config = dict(
    num_hidden_layers=11,
    hidden_size=384,
    n_experts=16,
    experts_per_token=2,
    d_expert=144,
    d_shared_expert=0,
    hidden_act='swiglu',
    moe_layers=[0, 1, 2, 3, 4, 5, 6, 7, 8, 9, 10],
    router_score='softmax',
    normalize_top_k=True,
    routed_scale=1.0,
    balance_loss=0.00264,
    balance_bias=False,
    router_logit_norm=1.0,
    router_bias=True,
    init_std_router=0.0151,
    lr_router=0.000905,
    vocab_size=32768,
    norm='rmsnorm',
    norm_eps=1e-06,
    tie_word_embeddings='early',
    optimizer='cautious_adamw',
    learning_rate=0.000547,
    beta1=0.9,
    beta2=0.99,
    max_grad_norm=2.0,
    batch_tokens=[32768, 65536, 131072],
    max_seq_len=1024,
    train_tokens=325700000,
    max_steps=4359,
    dataset='wikipedia_en',
)
Below are experts of layer 6 (counted from 0) of a mixture-of-experts language model. Rows are named router (the router's row for the expert), gate (a neuron's input weights, with its number), up (a neuron's input weights, with its number), down (a neuron's output weights, with its number) and show model dimensions 192-287. Each number is 128 + 32 x the weight over its row's rms, rounded and kept within 0 to 255.
Before each expert's rows: "gets" lists some tokens that make up at least twice as much of what it gets as of all text. This comes from a sample of Wikipedia text that the model never trained on. Tokens count by the router's weight.

# expert 11
gets: ",", " and", " in", " of", ".", " to"
router [154 105 112 121 124 112  93 116  26 153  89 146 109 146 105  59 139 118 122  69 108 114 104  90 119  76  87 143 108  91 106 121  63 116 142 148 115 135 151 106 143  75 146 129 127 127  82  79 203 117  98 150 139 107  74 134 121 110 138 105 152 141 149 101 114  88 147 100 108 159 172 166 114 100 119 155 157 121 182 159 143 140 120 107 125 134 151  79 117 106 130 114 153 175 150  94]
gate0 [102 119 150 123 109 138 124 110 113 117 140 173 152 124 136 131 134 118 142  96 187  98 130 159 104 141 139 152 124 146 151 118 117  88 115 166 110 151 176 172 111 136 142 106 127  87 142 133 135 115 142 120 165 109  94 130 136 140 101 126  86 102 187  98 156 138 136 161 128 159 162 156 146  93 194 157 135 131 139 150  87 145  97 139 104 112 127 116 150 116 161 178  78  94 114 146]
up0 [104 127  85  75 108 165 198  85 160 141 132 161  84 129 133 143 153 166  50 125 121  78  99 175 141 161 136 121 185 146 146 122 129 141 111 127 133 135 161 148 135  71 127 103 164 153 165 105 156 124 127 207  82 102 133 128 104  81  99 122 150 185  99 127  80 134 150 111 127 151 150 127 132 134 141 158 121 108 109 145 106 138 167 143  71 108 165 174 139  80 174 114  67 122 105 153]
down0 [ 89 122 174 171 139 121 141 151 142 130 124  77  79  78  99 161 157 162  64 104 109 116 135 146 140 109 136 115 158 144 113 146 123 131  53 112 112 108 137 178 116 108 125 126 130 180 155 108 133 142 112 138 150 101 134 149 134 179 150 113 115 125 107 203 152  98 108  72 140 126 141  98 170  61  34  57 122  76 146 168 147 121 109 124 137  98  92 151 145 145 141 132 132 157 127 153]
gate1 [110 105 106 140 156  84 101 127 146  78 127 104 116 194 150 120 187  83 170 119 182 164 153 154 125 115  59 171 193 116 167  65 109 118 153  50 118 146 125 104 137 138 163 164 183 179 149 101 129 123 165  83 150 110 155 103 152 139 114  81 115 108 126 143 138 164 124  96 124 178 128 140 210 151 164 135 122 149 107 168 121 145 144 136 139 134 136 131 132 112 129  82 123 142  90 141]
up1 [144 121  87 171 163 169 104 133  98 183 121 184 141 166 155 159  79  99 126 154 132 147 101 154  62 170 124 145 124 144 129 132 127 208 121 146  99  72 126 155  55 145 120  98 121 109  72 141 100 108 110 126 118 135 123 169  95  90 106 132 111 126 141 164 156 150 124 129 112 101  98 138  77 178  92  97 107 166  58 160 128 125 119 154 117 118 169 114 133 139 176  75 124 150 163 136]
down1 [117 146 101 187 110  99 106 189 138 119 170 107 149  97 140 138 196 121  61 195 109 171 115 107 128 166 116 126  88 152 194  73 100 159 141 130 105  77 126 177  84  67 116 108 146 141 180 133 125 134 168 149 107 138 124  79 178 105 160 171 145 164  94 112  79 117 127 153 110 178 119 153 105 140 105 121  83 118  78 177 136  74  60 138 111 123  93 127 159 150 102 129 145 181 119  90]
gate2 [101 176 136 131  78 137  80 181 136 120 176 123 110  91 159 104 100 145 124 176 114 156 135 166 145 189  83  93 137 166 109 102 125 128 105 153 173 152 116  95 147 100 135 121  97 131 144  90 145 178 143 157 100 163 142 138 226  38  70 118 194 148 116 142 104  91 107 105 137  97 109 104 198 155 101 105 164 139 135 157 179 119  93 147 120 179 152 176  89 124 132 117 174  71  95  90]
up2 [104 206 131 123 118 117 149 139 165 141 155 129  88 159 131 101 126 136 159  95 148 160 126 101 149 185 133 122 125 127 143  95 119 129  94  93 180 121 115  76 130  89 124  74 131  82 123  76 113  93 118  71 127 171 135 120 203 117  90 125 121 154 125 208  85 112  84 118 169 149 149  88 123  84 131 159 191 177  89 126 156 144 110 117 159 149 123 164 111 158 101 199 200 123 123 131]
down2 [134 172 128 167 154 124 123 118 108 163 122 112 178 206  82 118  95  87 139 117 133 124  84 143 130 104 141 139 142 154  89 110 147 127 137 116 142 163 155 161  80 133 118 142 160 115 121  44 134 110  87 143 104 131 153 109 168  86 121 173 176  94  46 120  95 113  86 103 163 124  99 138 121 166 105 156 148 144 111 147 126 115  66  84 113 104 142 107 102 119  81 119 119 152  68 175]
gate3 [129  82 114 117 123 141 179 144 128 110 144 103 140  84 128  99  54 132 103 182 131 121 172 142 121 117 160 158 162 101 138  93 127 115 157  86 111  67 216 139 129 168 126  49 130 175 185 147  96 137 164 125 207 212  89 142 119 117  85 122 141 126 111 151 140 108 104 177 113 115 130 130  98  75 135  71 145  90 113  59 107 145  86 142 181  65 117 135 104 152  61 123 125 172  70  97]
up3 [ 93 121 122 102 103 101 214  94 124 147  97 136  76  75 136 155 120  84 143 185 118  94 126  86 126 132 114 115  87 193 156  85 127 180 115 138 184 119 178 167 160 108  84  99 155  93 163 138 145 144 173 180  99 150 151 148 136 114 128 141 119  67 104 121 119 129 134  65  87  81 107 144 116  99  83 140 110 143  98 118  46 146 125 155 101 113 120 107 165 138  45 101 150 141 143 130]
down3 [115  54 134 143 140 133 142 123 132 141  88 176  89 126 101  87 126 164  61 124 149  82 135 138 170 141  90 137 153  80 160  76 110 127 130 101 149  91 189 124 112 141 119 138 121 133 160  84  78 111 103 141 178 127 152  69 175  75 110  82  85  49 156 135 114 151  87 130 187 126 126  86  91 115 142 134 140 103 117 139 101 166 115 143 202 113 137 159  91 158 103 130  77 165  98 164]